Weights of a small mixture-of-experts language model, trained from scratch on English Wikipedia.
Experts: 24 experts in each of 12 layers, 96 SwiGLU neurons an expert, 4 picks a token, a softmax router.
Training: a variant of Muon for the experts, 367M tokens, 5599 steps.
Below are experts of layer 8 (counted from 0) of a mixture-of-experts language model. Rows are named router (the router's row for the expert), gate (a neuron's input weights, with its number), up (a neuron's input weights, with its number) and show model dimensions 96-191. Each number is 50 + 15 x the weight over its row's rms, rounded and kept within 0 to 99.
After each expert's rows: "comes after" lists some tokens at least twice as common just before its tokens as in all text; "mostly gets" lists some tokens that are sent to it at least half of the time. This comes from a sample of Wikipedia text that the model never trained on. Tokens count by the router's weight.

# expert 3
router:14 54 61 42 72 86 47 49 37 50 46 29 49 58 36 48 72 45 65 35 21 32 53 59 54 31 44 84 67 49 41 66 38 44 53 31 55 58 53 57 27 23 76 64 70 44 48 36 64 65 41 49 60 58 69 49 36 67 55 32 39 31 42 42 45 39 43 55 21 41 44 31 17 69 45 68 60 51 42 27 42 32 53 63 53 39 17 58 33 62 39 38 31 50 72 62
gate0:20 44 42 68 69 24 80 36 55 50 54 17 30 52 63 54 54 33 32 30 41 26 48 62 71 54 63 49 58 25 50 65 69 30 75 28 48 15 69 72 58 52 56 51 62 45 56 36 34 61 32 57 59 68 43 82 49 24 35 51 44 41 43 22 47 30 43 45 61 53 59 57 24 68 51 41 56 64 60 59 68 73 49 50 42 38 73 31 33 42 42 24 48 48 53 44
up0:36 30 71 52 66 42 77 33 36 47 32 22 54 48 40 64 40 41 57 64 60 44 57 62 69 38 45 57 61 33 33 47 43 61 37 50 51 38 63 47 66 51 68 50 60 26 69 42 33 52 52 32 26 56 59 63 53 38 50 65 33 69 55 41 53 42 27 57 39 45 73 32 38 42 51 53 67 60 40 90 82 67 20 44 44 45 40 22 84 47 32 33 45 75 56 69
gate1:37 34 43 41 40 39 66 34 41 49 52 48 42 65 32 49 42 50 45 34 57 38 53 48 55 55 46 58 56 37 51 67 56 65 71 11 32 39 41 52 52 35 53 35 45 58 41 49 81 46 79 54 65 39 68 53 31 34 56 32 71 59 66 83 41 53 25 14 46 08 54 63 64 48 40 60 18 55 41 63 49 49 51 29 33 55 45 56 37 74 33 69 28 70 72 58
up1:35 18 47 62 48 62 45 37 49 30 58 45 69 42 53 40 22 44 19 37 59 47 76 53 65 84 62 44 81 61 27 64 41 91 49 31 43 28 76 56 55 45 53 55 56 74 57 39 29 69 69 50 53 47 56 33 58 37 31 17 53 20 38 73 52 65 66 49 68 45 34 61 55 19 26 50 51 64 47 37 54 46 60 50 66 43 52 55 44 48 50 60 36 59 69 37
gate2:49 35 60 31 72 61 41 46 38 57 37 50 41 42 71 52 73 66 62 46 55 45 45 71 64 48 69 33 51 70 57 59 41 41 21 72 55 52 66 21 63 57 35 51 88 78 54 50 38 35 50 51 55 37 23 45 56 51 31 67 66 44 49 56 60 49 68 70 42 25 47 35 43 51 56 62 36 41 53 62 46 49 56 57 58 55 75 12 74 86 17 47 38 32 51 12
up2:50 37 55 23 68 65 38 55 58 29 65 66 51 39 25 43 39 42 36 66 91 50 38 36 48 33 50 68 54 49 79 57 40 35 45 47 77 52 54 39 30 57 50 42 63 51 60 28 44 43 63 63 54 58 46 41 55 40 59 30 73 79 54 64 41 37 78 70 43 54 29 27 52 89 59 62 50 96 60 26 34 68 49 67 27 45 53 45 29 64 35 54 54 45 27 56
gate3:52 39 70 24 27 56 50 40 42 57 45 27 83 39 41 74 39 76 23 67 57 61 38 55 40 51 24 70 54 61 57 94 44 31 50 67 48 36 45 46 29 28 55 34 30 47 92 76 77 96 57 58 30 76 54 46 48 43 29 33 34 45 63 44 79 47 52 68 62 47 36 42 51 34 73 34 56 56 66 45 33 76 50 43 59 45 56 23 31 65 62 51 47 48 73 33
up3:45 46 49 69 24 52 40 46 84 58 64 80 51 49 43 57 70 89 65 37 39 49 33 43 38 74 71 57 55 36 57 67 42 57 52 32 60 70 57 28 13 51 39 70 70 66 61 66 59 30 60 65 52 47 71 65 64 84 38 34 75 36 47 41 47 45 46 59 41 44 52 21 65 60 66 50 56 49 54 83 65 55 40 74 58 46 45 27 91 62 76 30 44 59 39 50
gate4:45 64 51 68 31 50 21 46 38 56 25 47 52 54 43 60 51 58 65 40 40 13 53 37 68 47 56 67 41 72 52 64 44 39 59 23 63 61 73 59 42 36 71 56 48 55 55 65 37 42 49 35 49 57 58 72 30 67 38 69 63 41 47 63 23 64 60 24 40 40 36 54 29 46 36 49 56 46 37 59 73 26 28 42 44 47 35 20 54 50 52 44 33 49 40 51
up4:84 60 32 33 47 47 79 53 32 50 27 44 39 16 58 67 55 53 20 39 60 43 38 58 23 54 47 52 33 65 45 44 35 46 20 56 53 61 30 36 33 59 60 31 44 46 48 72 54 26 67 71 27 47 43 35 60 18 84 36 73 48 46 26 62 47 28 22 30 53 57 65 47 44 59 72 48 30 54 57 59 76 54 67 33 50 35 69 59 44 45 37 35 45 39 40
comes after: " |", "|", " /", " for", ";", " Best"
mostly gets: " football", " MPC", " Team", " ·", " JPL", " player"

# expert 15
router:53 54 52 74 69 44 30 43 65 37 35 59 45 44 43 57 71 59 52 63 44 64 72 44 72 53 49 64 65 53 76 47 57 68 50 63 49 42 65 24 40 54 55 85 36 45 62 61 70 58 53 60 42 48 50 44 49 79 41 28 44 43 58 69 43 68 37 32 52 57 36 55 35 72 49 31 55 42 74 46 72 60 05 64 32 74 54 66 74 73 66 34 61 44 48 62
gate0:57 58 46 35 58 58 33 64 57 74 73 68 15 66 51 63 46 56 60 73 35 27 57 71 36 16 45 48 32 54 50 52 40 69 44 78 35 63 39 40 33 48 29 55 63 68 49 65 60 57 48 52 48 78 40 38 69 52 67 26 42 30 21 27 36 62 62 66 61 39 30 67 36 38 44 70 57 82 52 45 69 57 66 74 44 52 55 34 54 19 45 38 39 69 74 81
up0:37 37 36 61 30 45 22 51 51 64 56 42 52 35 70 50 55 80 65 38 41 43 35 44 80 47 46 44 35 34 41 48 47 51 52 70 50 47 48 57 53 67 63 46 53 25 23 42 56 68 47 65 24 61 69 35 25 42 56 32 54 61 52 58 29 27 33 34 44 45 41 44 49 35 61 44 71 41 36 58 23 82 43 41 56 75 56 60 41 53 73 51 33 50 49 55
gate1:74 39 42 68 30 21 45 36 30 34 70 77 42 27 34 59 61 54 64 37 64 48 53 49 24 61 34 55 45 46 39 23 37 59 66 32 50 64 75 22 62 65 55 57 38 52 81 54 55 44 91 25 43 65 41 57 70 64 57 74 62 26 63 44 49 18 48 37 63 72 00 50 32 21 59 59 39 46 39 56 56 36 30 50 48 69 72 63 45 40 83 40 33 58 74 72
up1:72 63 58 54 44 48 57 45 48 68 66 34 48 55 27 35 64 33 14 24 75 49 48 42 37 64 53 51 45 42 52 39 57 58 55 32 40 31 80 23 56 59 20 50 57 29 41 46 37 56 36 43 63 26 47 29 65 19 51 72 21 71 48 56 58 38 22 45 70 42 58 61 92 62 44 92 50 77 48 60 35 48 23 30 47 52 39 60 62 44 61 50 60 36 53 56
gate2:34 61 36 45 50 02 53 72 51 59 22 58 26 52 40 54 47 49 47 25 45 61 47 27 60 87 56 43 48 60 60 20 45 80 29 37 32 64 62 46 54 41 52 69 59 55 71 42 51 64 54 62 49 41 48 66 57 41 41 45 40 12 73 50 35 56 28 39 49 49 40 54 30 19 61 31 42 53 56 56 58 81 29 73 49 55 67 51 53 40 30 43 26 49 75 69
up2:50 64 44 31 61 50 74 51 39 62 34 53 73 40 48 59 37 71 64 75 59 79 72 41 49 36 30 44 50 79 33 48 66 51 31 61 35 63 23 43 67 51 40 64 30 40 61 21 54 54 37 77 72 32 51 64 65 57 42 46 53 40 54 53 28 36 44 66 44 35 56 42 84 46 62 49 77 74 44 55 43 61 41 60 60 37 65 49 78 54 82 45 38 75 45 72
gate3:69 39 42 42 61 71 57 55 68 49 74 14 81 55 62 42 61 71 16 60 43 28 58 25 61 49 47 69 32 71 44 58 67 55 28 58 51 49 53 51 33 60 44 34 29 39 62 47 47 59 63 69 22 52 67 30 46 25 77 76 58 45 45 66 32 29 55 27 31 47 32 56 28 48 36 62 25 34 44 48 59 76 35 83 53 70 36 34 61 37 59 54 60 50 63 46
up3:47 46 63 55 85 14 42 60 40 42 37 43 37 77 50 68 75 46 74 54 41 43 37 61 83 49 67 23 43 42 41 31 24 38 54 43 64 55 70 77 56 44 60 64 44 53 59 47 44 50 97 34 69 50 42 50 54 57 51 48 58 34 60 45 57 73 47 84 60 50 57 41 29 51 52 33 48 43 63 54 42 30 57 26 56 42 69 50 41 67 78 63 35 62 55 73
gate4:78 74 82 54 60 52 56 70 45 71 43 49 58 37 71 69 55 46 31 37 43 37 49 46 29 47 48 46 61 49 39 67 40 52 58 59 48 19 50 27 32 36 45 63 53 13 64 35 57 58 45 54 47 64 54 62 43 67 58 23 52 52 61 36 54 19 55 64 43 35 14 69 42 30 32 33 50 68 62 41 39 30 19 58 52 20 69 36 63 38 59 45 63 40 59 39
up4:24 43 55 58 44 43 67 21 72 43 53 48 59 76 50 50 44 42 86 67 69 51 33 32 68 51 54 50 59 41 57 24 74 39 51 49 78 57 36 74 57 44 53 83 62 57 47 74 24 39 85 46 40 51 50 43 79 38 59 60 44 61 51 53 53 67 69 26 64 67 46 45 67 51 56 72 49 52 32 53 31 33 57 66 59 46 39 53 39 57 47 53 26 44 45 50
comes after: " the", " a", " The", "'s", " his", " on"
mostly gets: " part", " un", " Sp", " points", " one", " Court"

# expert 12
router:78 64 73 26 59 60 46 49 57 45 62 73 61 21 22 56 64 53 42 48 30 61 53 66 58 47 68 52 81 47 51 36 47 56 50 52 67 50 53 59 65 66 60 55 54 40 59 61 59 58 41 44 53 30 46 28 63 58 70 25 62 44 54 64 34 41 55 54 19 46 41 51 44 79 55 71 48 78 32 48 71 58 39 36 45 86 58 66 48 40 82 51 61 56 27 59
gate0:40 57 30 19 51 46 38 67 34 82 61 50 83 40 44 77 37 58 48 28 46 60 71 56 33 60 63 68 28 54 61 58 37 51 25 52 47 54 52 51 67 47 37 67 53 68 57 28 41 32 59 25 41 70 26 40 65 07 19 54 29 47 55 67 50 55 24 65 41 54 41 56 59 38 40 24 78 56 45 54 50 47 70 35 57 31 40 57 75 51 43 52 59 51 37 41
up0:27 54 33 85 44 33 59 56 46 48 65 46 62 52 54 59 58 43 55 22 40 63 53 71 55 66 40 68 26 54 59 55 54 36 56 77 41 40 79 70 71 47 43 37 51 61 40 75 63 48 36 62 43 65 61 34 46 15 62 31 63 45 65 80 71 65 34 68 38 35 78 26 59 27 31 46 63 60 34 56 57 69 56 23 47 48 23 91 44 69 57 30 37 49 37 49
gate1:61 24 34 53 59 39 38 79 65 26 31 51 49 60 41 41 54 69 49 71 68 48 41 56 67 56 59 46 42 71 54 31 45 52 84 52 28 62 71 52 90 65 54 55 47 61 62 56 67 48 44 67 51 43 60 90 56 47 50 11 20 38 38 62 97 61 56 54 46 58 33 56 73 47 31 30 49 33 63 64 64 42 35 42 30 74 58 62 45 39 39 58 47 54 49 40
up1:45 32 49 70 42 54 54 57 49 56 35 80 58 78 49 33 29 57 44 63 42 34 54 51 42 72 70 54 58 51 49 55 43 72 58 34 37 40 49 46 76 61 48 63 57 42 78 55 53 31 34 78 49 60 67 47 58 61 33 47 66 65 49 72 45 64 59 54 66 44 46 34 43 94 43 42 52 29 46 45 70 48 43 32 23 55 51 25 40 47 21 54 21 38 53 45
gate2:41 34 71 52 62 42 24 46 34 68 54 14 44 54 41 23 45 40 48 78 50 70 35 45 61 73 32 57 16 62 68 39 37 76 29 77 63 77 53 45 38 47 38 34 56 80 33 46 86 46 47 69 48 40 77 46 49 48 64 70 52 68 31 57 61 69 39 62 53 49 50 58 43 25 54 33 45 68 45 39 49 61 69 47 51 51 54 60 45 49 63 58 20 71 39 44
up2:38 46 41 40 33 19 45 70 52 40 55 60 31 37 51 43 46 52 35 41 62 32 26 50 53 84 52 37 32 65 46 67 48 45 65 61 46 64 44 54 28 29 32 67 49 51 47 58 62 24 46 45 72 50 54 32 62 56 57 51 74 74 48 47 63 65 44 56 48 32 51 42 34 63 49 43 57 39 45 58 36 57 56 61 71 14 29 18 44 50 22 62 55 73 24 60
gate3:62 34 50 65 22 61 31 39 33 43 47 58 43 56 56 51 53 84 45 30 54 48 43 41 48 47 51 46 43 52 45 14 85 49 51 49 32 66 45 71 67 63 61 54 49 68 70 32 57 56 47 35 71 63 54 42 36 46 53 73 38 42 80 18 59 66 45 32 56 55 39 47 44 47 55 55 27 62 50 53 46 41 56 72 19 29 61 40 32 67 58 53 56 52 46 39
up3:66 73 33 16 42 44 35 46 53 48 69 49 68 57 47 50 52 22 52 69 44 39 53 75 26 82 60 42 54 41 54 72 48 35 48 47 64 55 67 35 66 58 45 48 43 70 48 60 34 43 43 32 56 51 69 56 63 62 44 51 65 75 32 33 60 60 78 70 50 52 51 66 57 34 53 52 37 34 72 60 56 45 26 54 46 65 58 36 12 65 51 33 58 50 13 34
gate4:59 70 52 52 54 40 55 69 36 55 57 35 37 48 52 18 47 70 49 58 35 49 44 39 37 57 46 31 65 66 33 43 61 61 73 49 52 43 74 58 33 62 61 47 39 39 61 50 30 31 47 64 47 61 50 53 49 61 60 22 45 66 51 66 49 64 66 72 67 24 30 37 13 53 33 55 33 48 32 66 26 65 86 54 69 30 52 71 45 47 99 65 39 58 53 65
up4:52 46 50 64 67 50 56 19 75 61 58 40 56 66 68 47 50 31 58 59 41 71 52 29 28 40 43 36 37 41 35 39 64 62 58 66 55 40 67 51 61 56 50 35 59 46 32 37 64 84 31 44 73 50 49 53 29 19 60 73 58 54 60 48 55 57 53 46 63 41 88 59 69 20 68 28 39 43 33 54 45 58 26 66 42 34 89 71 46 48 35 50 16 30 36 42
comes after: " the", " a", " The", " his", " as", "'s"
mostly gets: " his", " this", " he", " its", " their", " her"

# expert 22
router:31 60 33 85 72 30 73 23 67 61 45 50 68 39 56 43 73 32 39 36 48 85 56 51 29 56 24 26 47 47 79 33 48 33 56 27 23 30 54 54 43 50 60 59 49 54 24 31 61 50 35 65 81 55 62 48 50 54 69 44 32 63 50 50 56 53 44 35 61 77 44 70 72 46 31 35 70 39 48 63 65 39 49 31 56 30 58 37 24 37 45 53 30 64 69 30
gate0:70 70 57 44 54 32 34 73 41 61 35 56 67 49 62 43 32 52 34 28 60 35 23 59 57 26 37 47 54 43 27 53 68 38 55 50 66 43 44 42 20 42 48 35 48 43 62 36 46 65 31 35 30 77 59 62 50 50 27 43 47 26 62 31 59 62 60 68 48 45 49 50 50 41 46 57 50 64 44 43 54 59 22 39 66 52 39 43 44 67 51 75 42 41 46 77
up0:32 60 48 56 50 70 62 52 46 51 41 29 47 66 55 66 58 56 44 67 43 68 56 59 53 62 64 79 55 71 46 80 34 92 50 52 44 57 46 93 63 74 54 27 44 64 56 79 50 64 57 36 66 47 49 22 53 22 52 44 72 64 64 36 41 40 48 59 63 44 50 36 34 42 61 54 52 55 50 54 20 69 51 59 26 39 60 54 31 47 57 36 41 89 65 10
gate1:11 62 56 35 23 28 26 23 46 52 28 66 34 68 52 66 43 68 47 63 65 56 36 23 79 55 63 45 37 32 68 48 54 56 64 49 77 46 58 25 50 37 44 44 73 41 35 34 49 48 51 59 57 58 53 75 56 47 51 70 63 32 59 63 50 63 66 49 38 56 60 47 47 51 50 61 45 47 48 41 38 76 65 23 46 84 48 43 75 71 46 57 39 48 37 61
up1:39 66 26 66 30 75 51 44 75 77 18 50 44 40 47 70 53 69 25 63 50 38 54 52 47 40 50 40 41 82 35 49 46 15 82 30 30 24 54 23 79 67 45 16 46 55 37 64 48 56 26 32 25 43 47 32 42 40 65 67 68 53 79 55 66 59 73 36 17 49 39 53 63 56 24 40 57 28 54 32 48 51 67 35 70 49 31 29 61 64 51 53 52 45 61 46
gate2:73 57 27 59 64 44 51 27 59 50 29 76 63 51 56 51 69 40 49 69 43 45 54 36 46 72 76 43 56 54 44 38 39 39 67 63 31 30 33 52 60 53 51 30 52 49 53 72 62 45 49 60 56 55 29 53 65 36 34 55 41 55 45 66 27 69 59 75 57 50 48 32 71 71 33 32 31 66 66 44 45 28 66 81 28 61 87 74 55 77 61 50 27 62 65 52
up2:57 47 46 64 53 61 37 36 57 34 60 30 48 53 52 30 44 27 45 31 49 60 88 45 44 83 61 61 42 56 62 34 54 20 55 49 38 44 00 28 64 66 58 39 57 60 17 67 44 53 37 51 74 55 34 37 52 26 46 42 59 31 44 86 50 59 62 46 60 65 37 46 59 60 51 30 40 33 51 54 26 23 58 50 33 57 70 62 37 44 46 44 40 42 53 38
gate3:35 79 53 68 46 77 82 41 66 57 32 40 46 45 45 32 24 46 69 59 36 63 61 43 44 65 58 51 66 64 47 61 40 45 62 83 54 61 45 50 66 67 61 36 45 49 43 32 52 50 67 44 31 80 47 46 52 35 41 51 44 67 28 74 67 18 51 55 64 21 19 42 33 53 68 53 66 50 47 67 67 33 39 63 46 19 62 41 43 36 65 29 58 60 74 56
up3:47 94 39 66 42 47 87 36 46 53 36 46 46 70 48 25 32 51 68 36 32 60 35 45 40 60 40 37 31 86 48 70 55 45 66 78 37 80 46 47 65 46 38 36 33 48 56 49 71 59 56 44 48 68 48 59 37 17 49 57 34 46 46 97 49 29 43 41 56 28 50 38 48 76 67 49 64 25 49 45 52 39 65 50 38 03 70 52 55 55 55 47 60 66 69 71
gate4:61 49 30 36 43 31 86 69 81 34 56 34 37 45 50 36 43 59 48 23 56 42 22 51 32 65 44 37 49 63 46 35 52 35 38 69 57 46 45 43 59 57 72 53 45 38 41 71 43 48 48 53 45 46 49 50 42 41 51 73 34 36 59 53 04 63 70 51 38 63 21 65 46 51 49 47 71 52 45 21 58 39 47 35 61 69 54 57 54 53 75 38 65 52 62 84
up4:51 50 59 47 47 79 24 40 21 76 52 33 44 70 41 38 73 61 65 65 24 64 80 43 36 47 58 28 56 53 46 42 62 47 42 35 47 64 45 63 77 44 31 61 61 50 64 41 34 72 46 44 62 33 12 62 35 45 53 33 89 51 22 69 54 43 36 46 45 40 36 11 53 48 45 51 51 14 45 68 44 29 27 66 60 62 57 55 56 58 54 35 49 71 33 39
comes after: "\n", " |", ".", " =", " ==", "==="
mostly gets: "\n", "==", " ==", "===", "s.", "ing."

# expert 4
router:80 16 54 10 32 44 54 68 31 49 46 40 35 43 68 43 29 47 49 47 72 67 67 47 84 34 52 55 54 47 41 59 56 67 58 44 40 70 22 27 49 35 76 58 53 48 52 70 54 52 72 55 49 56 58 67 37 49 37 65 32 41 18 33 35 27 37 58 54 57 77 50 83 40 61 42 25 51 46 24 42 30 65 61 46 39 23 20 54 37 41 40 51 60 57 67
gate0:56 49 54 46 57 55 73 30 52 62 50 51 47 46 56 42 40 62 51 42 18 45 69 33 63 56 40 52 59 45 35 54 60 39 56 38 58 15 32 28 48 49 41 54 75 58 64 37 59 47 58 49 61 45 47 72 67 48 35 45 97 39 65 42 45 48 39 54 38 59 46 44 50 49 61 37 36 66 45 57 40 40 52 40 37 47 52 38 46 49 46 50 40 63 83 63
up0:36 58 48 33 37 36 54 38 41 79 72 86 45 31 68 54 56 47 67 74 64 69 73 49 48 36 51 48 48 44 42 52 31 38 37 53 38 77 34 55 21 39 41 81 72 48 29 66 55 77 44 69 47 40 52 57 74 41 61 59 64 48 45 41 60 47 58 34 39 49 41 49 54 26 67 17 66 49 33 37 76 71 58 51 68 48 54 57 91 36 31 48 56 61 45 21
gate1:60 67 32 41 29 37 46 29 23 41 48 84 58 56 42 82 50 36 30 59 53 69 49 32 40 59 49 42 58 56 38 28 49 38 67 41 55 35 41 55 44 36 73 48 74 45 74 73 37 49 17 59 32 56 32 55 74 59 43 74 32 32 56 90 22 36 73 38 51 62 39 64 50 62 51 52 49 53 57 65 83 25 35 49 52 55 40 61 49 56 65 58 31 28 37 26
up1:48 75 50 52 39 38 74 63 59 39 53 36 44 50 64 65 40 47 63 45 59 51 36 48 54 58 20 75 67 56 37 59 55 56 25 40 62 56 48 32 44 46 55 43 40 63 44 29 40 22 74 50 73 53 42 60 42 39 51 54 34 39 55 32 22 26 27 53 46 74 49 48 77 51 35 76 57 78 63 85 41 62 39 53 31 33 39 40 26 55 45 38 17 24 52 66
gate2:52 38 39 48 65 34 56 54 51 36 24 68 51 16 88 52 15 61 54 79 69 67 22 33 22 41 57 61 44 54 49 54 40 57 31 71 32 36 29 55 35 41 27 50 62 43 64 21 26 66 67 33 18 38 37 31 41 43 36 28 57 73 46 43 82 45 71 38 53 51 26 39 60 74 53 54 66 74 44 46 52 53 37 24 62 73 36 42 41 53 41 75 67 69 55 45
up2:50 51 55 43 46 67 53 43 58 38 55 50 66 61 29 82 63 55 61 24 32 47 55 84 66 27 48 70 51 53 51 49 37 44 58 38 48 60 49 81 87 54 53 57 39 28 56 67 44 61 60 61 77 38 32 59 39 38 53 62 46 46 60 34 33 58 37 76 45 59 48 38 24 58 48 63 44 53 52 23 50 51 36 58 51 64 39 81 76 50 58 52 40 50 49 80
gate3:67 60 84 34 37 37 30 84 68 84 67 58 29 61 40 80 46 48 32 46 53 48 54 63 64 33 81 38 38 54 79 50 57 49 74 65 37 42 72 34 71 63 33 73 59 48 37 52 31 35 58 64 43 80 61 70 51 40 43 56 77 58 43 22 36 56 66 44 64 27 36 78 57 42 46 67 57 61 38 44 52 74 50 48 43 54 57 62 48 64 19 57 56 65 63 48
up3:48 54 54 56 42 50 40 78 75 59 66 76 31 63 57 46 15 49 61 52 66 60 50 60 24 36 73 18 68 27 43 48 47 48 50 76 51 41 52 43 40 39 52 53 52 20 60 46 48 39 67 56 72 51 41 41 55 50 68 46 40 54 51 22 45 56 37 44 68 52 65 61 31 57 77 56 54 50 60 70 43 43 69 29 34 45 37 55 70 55 45 55 55 19 58 54
gate4:48 45 58 36 48 58 71 49 41 58 44 43 37 55 39 42 27 25 72 68 72 57 36 52 57 62 63 49 76 43 73 33 51 53 50 51 67 64 34 59 67 33 57 50 92 60 23 56 10 59 99 63 30 29 60 68 65 38 73 51 49 47 66 56 58 27 36 36 46 52 54 53 46 34 64 47 41 36 71 72 51 39 54 43 51 84 52 50 48 70 53 57 51 54 42 52
up4:53 76 81 59 24 56 39 41 60 33 58 39 66 54 38 57 59 41 55 28 47 71 56 48 21 48 47 46 33 45 44 50 67 73 48 24 46 85 57 58 57 69 58 32 78 11 34 33 49 68 18 50 47 41 28 52 15 52 54 56 68 64 37 78 62 36 85 58 54 46 46 54 20 54 29 61 65 81 42 34 48 58 51 22 28 35 58 39 68 51 60 50 39 40 56 34
comes after: "\n", " ", " —", " 0", " 1", " 2"
mostly gets: "|", " by:", " •", " A;", " Born:", "″N"

# expert 9
router:68 46 60 26 31 52 51 35 58 67 56 52 49 27 39 66 78 53 53 55 41 64 66 66 65 52 63 53 77 60 65 71 33 32 43 41 78 64 46 52 55 46 72 61 62 50 72 70 55 72 44 37 37 22 71 29 61 68 67 51 41 28 33 53 29 36 52 42 31 29 36 40 43 71 33 73 53 72 15 52 41 61 67 27 41 38 33 62 48 56 52 42 41 62 32 43
gate0:43 45 54 42 44 50 78 86 64 44 36 58 47 40 57 56 66 40 35 59 50 65 57 63 49 63 53 24 31 24 45 21 21 50 75 64 67 78 70 67 57 50 40 26 67 64 50 37 67 48 45 35 54 54 41 53 63 28 41 44 21 61 29 79 58 62 61 50 52 61 41 54 50 61 54 57 66 81 34 55 37 50 46 47 42 45 48 39 42 63 37 74 67 54 67 53
up0:65 55 53 43 57 67 55 38 51 54 77 39 63 42 34 67 22 57 42 45 62 31 29 16 74 25 62 51 55 52 78 63 52 30 24 19 58 49 81 34 70 46 50 44 41 50 57 51 28 54 33 36 52 68 67 58 54 59 41 72 73 67 80 10 37 50 33 54 54 54 50 66 58 37 38 35 42 37 43 36 81 61 57 70 56 59 53 53 74 49 60 32 45 35 59 44
gate1:64 42 43 62 39 30 61 24 65 65 44 52 55 47 71 63 68 60 65 64 36 63 46 50 27 63 54 61 29 71 55 46 46 70 39 51 56 77 57 37 80 47 60 39 57 67 47 69 70 63 55 76 28 56 47 43 38 44 24 52 44 43 41 68 74 50 67 52 38 64 25 52 60 54 41 62 61 45 58 44 55 67 09 41 60 49 53 42 44 58 40 53 55 64 40 29
up1:51 51 48 52 58 84 70 61 25 03 68 44 51 69 46 53 46 54 47 34 51 38 58 38 55 43 57 56 69 23 68 53 63 37 58 44 47 52 47 51 54 66 55 61 34 44 38 43 51 34 46 30 65 60 49 47 84 20 42 53 27 65 53 31 23 44 46 72 60 62 53 59 25 52 49 37 67 32 40 11 33 63 60 34 56 55 63 77 65 67 68 61 74 43 24 58
gate2:37 45 56 18 36 39 62 54 25 54 45 43 64 38 97 56 62 50 44 56 56 79 80 61 49 53 44 34 51 37 53 52 44 64 71 61 40 27 50 51 68 65 66 32 55 24 52 30 50 36 38 51 30 60 76 53 44 27 70 45 46 55 43 30 50 42 56 46 48 75 41 66 54 53 51 47 26 52 46 41 62 85 64 31 68 65 51 40 38 29 51 29 21 29 67 61
up2:56 51 46 22 47 53 65 40 25 79 48 49 69 48 72 42 47 51 42 44 38 54 71 40 46 70 32 51 55 67 42 51 48 55 57 60 51 21 71 53 32 59 50 44 51 31 69 43 58 66 37 61 56 66 46 30 48 37 96 35 55 64 38 43 33 56 59 36 41 61 49 59 65 67 68 41 39 80 59 25 42 80 43 14 65 62 57 33 29 44 52 65 34 41 40 59
gate3:49 38 53 59 40 65 43 58 50 64 50 56 61 38 42 00 62 71 56 48 66 51 42 55 54 55 38 37 34 39 51 81 39 72 19 33 41 61 57 42 52 55 57 65 33 62 48 55 47 53 53 52 42 52 18 41 25 54 52 72 58 44 43 22 73 56 52 57 79 32 12 46 26 64 47 45 35 35 47 59 65 41 35 36 51 40 67 65 31 66 34 34 30 24 56 42
up3:49 67 42 71 48 55 64 41 49 42 31 38 62 46 28 68 41 34 64 48 62 46 25 43 66 66 37 50 40 47 60 39 52 20 47 59 37 68 63 49 48 58 75 26 31 62 71 34 55 45 55 63 53 45 22 37 28 15 44 64 42 47 40 33 39 62 68 41 35 60 39 53 59 47 52 48 66 37 26 14 47 56 71 53 56 35 43 43 63 68 52 67 61 37 79 57
gate4:23 16 21 48 49 46 31 43 45 53 33 39 56 39 31 53 54 69 11 50 35 39 77 54 33 46 58 90 42 43 64 70 34 42 53 46 45 64 21 51 50 41 45 72 72 43 59 74 81 43 51 40 13 49 68 54 49 41 60 64 28 53 48 10 31 48 44 44 51 54 45 55 59 47 30 67 37 54 20 59 64 32 53 44 29 30 26 46 39 37 72 38 52 55 60 27
up4:52 68 50 46 75 78 58 40 39 50 63 60 76 22 58 32 35 38 51 60 46 66 53 83 46 62 21 46 64 57 46 60 56 50 55 45 65 49 58 36 45 48 48 53 46 64 43 71 43 41 50 69 68 45 65 93 55 48 68 57 31 74 37 62 61 29 56 45 49 04 55 57 46 47 65 71 77 54 44 32 81 44 35 59 40 66 59 76 54 37 33 63 45 36 38 58
comes after: " of", " the", " in", " for", " on", " to"
mostly gets: " the", " a", " his", " The", " an", "The"